config = dict(
    hidden_size=192,
    n_experts=64,
    d_expert=80,
    normalize_top_k=True,
    routed_scale=2.5,
    balance_bias=True,
    router_cosine_scale=10.0,
    lr_router=0.000287,
    norm='rmsnorm',
    tie_word_embeddings='early',
    optimizer='soap_variant',
    learning_rate=0.00512,
    beta1=0.95,
    batch_tokens=[16384, 32768],
    train_tokens=235900000,
)
Below are experts of layer 13 (counted from 0) of a mixture-of-experts language model. Rows are named router (the router's row for the expert), up (a neuron's input weights, with its number) and show model dimensions 0-191. Each number is 500 + 40 x the weight over its row's rms, rounded and kept within 0 to 999. Numbers have three digits each.
Before each expert's rows: "mostly gets" lists some tokens that are sent to it at least half of the time; "comes after" lists some tokens at least twice as common just before its tokens as in all text. This comes from a sample of Wikipedia text that the model never trained on. Tokens count by the router's weight.

# expert 38
mostly gets: " development", " education", "ization", " research", " construction", " power"
comes after: " the", " a", "==", " and", " an", "'s"
router:553456575497541505519480518536588439490527508489502476453536457492513434490563518471445483446433574528450492534445480564476532445572433497547492441444468543487520434525499503497550470624566527552570478525506475475397524522501485505529506458515526560478449447565526577507480550482524583543493531515477574519527518465523450534474473501474491474517540473467512482505486439431531471494535499489540510464468538386526538450559473438523503529485441493459479478530468522539526495514563538518515540512482533425467529517466523521509495548541572512497481507526468563508417491538515471457
up1:462438480511510500535517543420499551446560500492527495490464539545507538526434463508555471456461571454512510524534474423515530504534467504425444496462534517509511418431441575604483459512520454441520479466514511527460442501534515477434553445537542487525515409497515545568475500530497501444495523523489472466518496552523515515524475554477530504468550548413471500461516478472448469576585442437493526477519534467492461493525478504505487561496485499519467486538433524516533487498576426462471430479456559481460561481480435474541512470482484495438494456521562567461442561534566459550
up2:529473461495502512534470485600437487523508448424580490517502479458506419567526493480549462413463540564443497499505548482505469513502517472504486468514543529425446509469478528443475500500434448482564470508493495572547543473513447567469532485556497478497501527540572460523520528496547439517444469475489500500463489407464475552519521519460536497470562483467486563452503494510515530503517495512497468421512523428529505531481461513453476581531488588627525451484486524537491517507453506469531498537478466503560596464433475530503493510533456541560496417464617523520462473479500549498
up3:538577456497471481502494439456529470512510500516476480456480457417541464532487547414537513516476525497493510520507543510595528462514452538513476475443541521520504491505533525448566437518523494522484521540469407496480500482478509551477479543486491514545468483530538497472478505455473536479536441423483495489451535556553541547501502499479474437530525508455513536465548542536525543483484442442577489496460559401464533437489514506565542487448523415489442515360439502525489591513536547542535482542469534393575504547491529513490551451499597544505547477540525562501480506485493537502
up4:518486481535508507510492554456413474519486503479501502495463546403500521535511459582488502509507437484474480489547590491476487478552504509479461477523455524539443458525517511508459463517542500494537501554427547545472453527538475452491463450441496532546473511495544457487522530522499468571560462517518498497541568461538458518445486430539453462400528538514488463439436439524530482531481482506513533511529510406428540456424445561495500403448524538500449462581497533501552467470504565490510434551519492575445547514499508461549494514568491454502484532522586541427441456549530468459
up5:493507504473536563462531474527490527476443510508552477512534475489490537543526526512532536504430512527451512508554493495560496542574524531558479544463532504518554542494522473470496544529557560554501505518470483439487508514548519524520463459560551587431472499548478483503473546517497533405423578502521537544491518518535518503505399493512468514488462497439517542494569427507516499379520380510455533483485543466528502502480519514419537539492494528515502512563414452544516575384467502523532515573492526475534514545540475561468506441467445520479591456462522485501561514462460510467
up6:506544521554550520485482543523563481544499532527508438498527431535467463499543488527505487471539503522602514512456496498511515562456423523504529537468483587496550527484455562515474462582494510472496451507503553582516474504507529469469477523469408484445517462467478475454505514462516488560600502503388563474549480550446485488516521505500536547443508555453543537472443445523506543447518548527517539488440571526502537467491439494560466521495493509547520447521492491480483558546522476578480552483454484566442547444557451493423444501500557531564490509458438574486476448469502502567
up7:489459480487429477531481524562488496465542446494587536509504476513558541511576493501509549494471531519578461481502468574479599443544449488490495488532578521506546476518465511469573510486522537413466513502442558503500511504485503423533473531514548554512506534467437481501515433460551465523585454526466471531478506493411510552520429518474528561483487513461515525447455443453475493472516534523484574504536422476456560440491493408458554511525499475496485521540553498537562470569516435508518497519445563452569505490418500500523514484521522428457494459492485565506507538415458558524
up8:529427495450462590501511471558457504510517461434481572501443490479503503426458499479493450508443531554553567499490548479512552533518476498476470474476472508453575565467419522508500500542480496562508553450486509461474511510532510489535473509477550504469475506674516460476529492513583503510457475532470478516525500501521561547498542504538459487468486453510528494458545471483584502522467488583526493512443552563476496513407523470541449511458456560553515402443474490491494591518574522515530540492462444544489492526498532548484542482525517454514448520528512550499433551516582492537
up9:501472488449508569516458467474441476404502479561569506481570472464515518454510498521525495493461534509487453582562459449468557436557508600506422501560467481457508477462497517465465429571515529458441423471501450518463530503463540529475509562535482558479560454540482517603464512500489485491545555431456500505458486567416497537554503421506557441515499498515525559477483425534549536456491548494593507520473527473512556492529428550458499533519592454502512461491442467526500488505478514520518480495502481457446473528513484465466522517559509513513502483462569498512529564466458531536
up10:432528541477485532519430465516525425555508548449521468432514482522497439452521514478435550454448470510428535445511470569485524478504417472544533514459477542475528486476471515517474527551569482541528494563446463484488534452575484548517538518498447515505410476508517558487468491430515528538475522500469569429563534496490506550520415458446527515507509505489465487478556452552502481525550444428514517482507551534510534478577429538544533502480540467538492443460525509544565455504539513571508468522481533438498442584470469546428499528508546427458522427509457471549534510532489572486

# expert 32
mostly gets: " him", " they", " she", " them", " himself", " he"
comes after: " the", " his", " that", " of", " for", " her"
router:542496504533501552497451599539540456464520509501445466494465468500436514520545475431488515479529496471494620558471507548441505421508558503498470474551467477491437456476499428458575518518472515515596507512503507495513414460439476477465550512428547545546495476469524562505488480488515525576546431537541563541481538500510460481502468510542529512514484471554534484536491502453513417557500536521537534525475482433468539422531542461566466525511444449522509467531500532486497535453492502481540449452414475438443540441498519534539465520512471531521496479523391599460510525494541474468
up1:515492466491555512509452509476536461552535457507514486553418497496501476526510458522543521438543476464482481458499453476460413432465501477508496495525464549480426561480480472487523503552534530450541484520547565496540492439408508548496449502478535523566453525422526606480558555470470477537491442526543575424551507492466454484489520522541584565501538454512503469550529497495529481480505539442544498528471441493559507492551450539477484507469507469508532517473560493453502474495460487498535505393460453486474600434488493477480462521436526492472587419526465534493580450565514451543
up2:441497492559530469455490447463556520508488485485530483474507577520531549491567570434458513500470550471492544430486553493461536483478534544486537383420510575511455600502508562496526538460456468439484464501486498548516555506451577529513508542524493442498453522542489550466499578601498504506410471570515496456446476500484492502460511508479573505569479529496544451552447471427557503500449534486515467537573509442517455531514505537520497547484571460470552506522513483516495489518515432538463435500481459517455518467475481517461482512521547525430505458511559464581450455540540500469
up3:469489521503522536489471621490504520529445540573526488452509519466481441582484562526487508517522524452515586431466455457481570404530441436558476441531454565436501451496427488519490492462576548487445528453471500507544515461500541623521480516517553566506492541475532500487551532457523502433463477541502515503468421526545483482519510492514503481474507540498537531494534490556425558505460550530484517454496498472496488483424524564484535504554551460528507501492516446556559490501505475492611521480488457543428463517483464519570478476548535495494528423499521568502500512498459517446
up4:488428423510509500442551561488464471497445492558552538496570524454411472494516524511517537476466510444564487466528464535478494465550529532537489478508494505476503506495527506437510475538427531413602455545505478421512440452554461508520588457481539476554467478458480495502471533497461438506506467496504477554539499498493514493435448453491541477506520510459516509447454462551555416542441529515507561479471494505557555484416478448522511563506484450502449495540488498492540468519455510510573453485493514470425536452520498438541486463493514464447586457417533450463435550484500495403
up5:465473499485433470542454558488501477547424613504511507422499489449478537436479500503501527436540483524514462507501546502505528467493502448544488511441562468449517480550481408530531488455424493557512433536503521512421458501519499499502516588525469531461486463472482552490515504572488527499502466491513559526497488509485426527513520492493487473538563416485514473439503460491425513582524481475532448564465526498472552511535472517502442458515556467513528487529613479450540504472443514453509595529479505536490425465537582480497485551475556504569576454477609547518476516540537509513
up6:485474503429469607500509467487532466519463604521493514554476510479497519499511491447514505510444526506485548489543445443491542519512470485502593428540511460488528575433454508423576598561526526435549437425561521496484440445534530506553506553536482514426503477482466530511456491537544533560450516485550572522542517506461518553520513462538505489496522513528448398526454519539439506488537464493482482571537486454565564530503528444532549469547508443488507508509522507493488502504475504549578488479526442435506538485564470451453412532524531477495454500507481518537513508554508466430
up7:477564461492523520474468551494527526451481449518533496467510459497481618496566483475556492419556486547490545554545468508444535465439518481506524508498447482527478480505425458404541565486479483529544540463531480488544525494539525393572506481489553507541504434496571514520466472526471501520539439532490516552433549470449403509520466453564559476493484480479581461531518490477468511428519567462561543508490469484430503508600511514481508489512473474550550433541495528511472486482514451446560513448474441512547468470522539573483444469475448498456514514504417537500486521527551462462
up8:467468584536477502526530476522553497488566513472504554449496516397526405557558537491497556513467497519575481535425489513485491400556572518518501493520481477430488485520483508527495543440530490511512542440541521548469410476460533565488550474492457442457557538526510561449505488422497571443533513522482565461609511575552474547506459398488415464564540515528541518518504485519556489552526512543519444520507497534510508520531538564545510452500497489538434501517503476441555497554544532499485469421511477509508454512505523477510510535494566546479515510514477516499546535482482474434
up9:541590527518466500421475586498448399442527439433469456503552493490451431517523518492466510548565496440451500535446495540460550464502505534548502493529495443473523480570532498484492472585510500503527496532448573499484551459506487479521494520489548538474464550485440524391503478430485545580508496562488482489540557460485476506469434461542532533559472474558548551509467486516436430565539482474495559620509470440434479435515466519485490557497523523531490529486535459481470476510495550525540446457505483480512478485482477461527532475461437471500426488521459475447555470504463518462
up10:398471537475430485556481462509510499530475513481559529469510485470515490445579454535521454442445451508523599549518529523465493463538480492511508531477534420494502567550500555503558538504541479493492433458524517496553468532477535475503480554473528555537475544581554503467458524449520490577536403517500440441538435452553467460575511445539491459480496502485457444496485504525487567559495480556514548484497470439468501501533520500459569460527571527527592448467478447485521524526501497551545563500544465532507543491421495471410473473547491467495517499574533507434543518524537545466

# expert 27
mostly gets: " they", " who", " They", " what", " It", " This"
comes after: " the", " The", "The", ".", " that", " a"
router:504436511528560473500527549526541476455529427446515470518507421533472521483573496402432485415518499531503584518473519615478535467499494548542461456534466532489490455469499407411530521556515524480491489531559474478429472451487552503506543435480508479541491468582590550509520447494487562524490524491552535538585508458500466545486507441526486550606461488514476460484511516482525467512514551533535502497522476478499516392529491479539443544487427479518492456561458531545541559521525537500575516525479493500493507433501534512498461543515501574488504511473425533482502499496527453459
up1:490546479448497548461551505459492434570571490516483578552461528488556468491558557510502512490521518436545567556432485523429489544481589530420560526495524427551629520509475533527533532514566482531510526500461526482459408497501514504519519516429508473529507432513549499528477533500494502462513471526541541471484453515501497455501460491495498471516571479512468471530527484550520526511436483513423556582492460508489553443544553475528414567523485503470524496526436472568448502501540519506497514545481476498501511453594559451508499455540439506475436527551471491490537407494434482510
up2:538432543485462576568470501539572444435490488505509486525543492499521484470510483548484454413501525529476495530410496483505530491500507548525505426463437487566520492485545523466508486478547482494548480430520523465499439497501497484473536514509515555513512432498473517434432436461518467506512516467474540485510557518444342534455478572527476528595494486540540442583548478451504479504535482460558483567422490421489516480477479496438429489484467475475486507537558520538567531472530482516526466566485583434449507489480472516496505557550544466469494539549513514457476565522538552465
up3:491439506497520461510451495489522550487451558517528498542450441572512487566562489398529579475402496463512501530531484546496509453452482483483557486545538518536521490491541428491487495571542544485507529433510580467452553493533460509474437449502470504518577510526532485511450525427482532449523436505494488546531464488499564485495432522523480536472536584498538544522564473535503544543546540522548477471523458522494495481484510463504526499478567527545501533459525589492567493519513460464506548563532561544502499542444477420512451575425552562520518521533604538542441501475519470466
up4:509504486503501497476510514547474563543451525538485497476532463527521450520482495563431486471461491546517495497413512502514478508522503557543544420459477564436469549493514458480515490587496512515498498538559475477466578469402523551462483529441511490587497498502481465550511469513559495482530546474515532520521522489534451560523415486452426479477556583440506497551499409545488512488482495459486469437505451477551527471508495505572486444536534554458402548556488511477510577536559463538508546497372478537514534474570442502465492527561498442507508460498549457487562516475467475426
up5:448562538592518447509485551518510407408525526506524537425471442484449576443484491455493499468499544462494469499474492529438531488430527460563447480422516534462506396435466422539576471560469542513504557537520459459531460552430488529458447543527549495484538512480513454464491459463542507483517513539500528534504479429533501567428517448516466489425464552462543521454480491464471470520452533505515524489499494466460517487488537554539512529537479490496494547554550512504507501477499432516487454415542477454511410517414491507435489481515517542505478563510471532496493496574548499555
up6:431437490489440375486522509492501539410519423526505551445525442507533551507552497474524592494516501463513467555460473531500520499493493507576535536500532456430588470487483458539453537530481430472419463495570483526445482498560511524480530511514542532501498453549533511504507470523508539562452505513501553458558494494506488502507516536544498547519508515508478509446496528539481499483505599489489489497522485507388513403569538485512551566496510416509500474449506485515565469564552456535452481434487490608483454496441545476494428581479546534503493529473424484502472498512513494522
up7:524475475560495541561452553503524507526499453519560441537498536546468472436420495490524493457492548507495460454521481552519516495495450474599523464446595523598511501484481491432448510552490527485484516496563510447473549491428469544524556465502499456506503523483494541507448486547482452451465470453476496540509471524490462543490582532568555534449485541373484443555473501501512446419524536546542481497554458504478570463455458540466466471528511489515532517582438505517526487459527521473525494468414427547460493446559442501505449507540558511537519476532582531487534518453458487473
up8:419480468478499477551448526495608574505504502516556517493532468527516461515518494447498540499579525533440404403462455535475477535462517565563557488450518479507474490475491532482488509424471558605447551466465461497519522554504480500504456516561519434520498465577594508471488539487440488488485481430479513475462536522510501481570525435461465455519420531484520511407487492463566531473453475485500486468535470475515476507470495453518546502545480537564452549495437536566582495515551504508548483550480549517488501534440515480515521474475566548455471480493485501566481550530565452531
up9:479417564591504478504547520486485486516494443502481498566459500533480498531520506462520571519441510487447609535555493500480526579562480488549510497533464522551555506529579512433446466563444482536493555445466525511498460427409496440502527458545573489479479465465493452525556423481476538486481585527509464547534438510472440528519511510538495532506504502571418475562461493521492476520461407510466500527488487542485516498463519464563469555574471547507517540562496493502473520493431540488571439499467454492499522589499456493454491512522526488529531474500530505502497572471474579435
up10:463530365557478483529472525530514493492475513526469470486487559498465557454500467445512574493494451486462522530466488589501533519470504476512546454504480489516516494531480503497513508555471545532492469473572500420446432555515545520502532506443503480504546450509520489558534483505450421549509552447547492523466556402427520476497481487560514483479481496468523495537477516503495546543563521578467491475505459492441539457487478490495480562465540467573507491469604557493459459428532515554594455472449477536413484470519552486467436511542410504561507495454520513399516512577514514480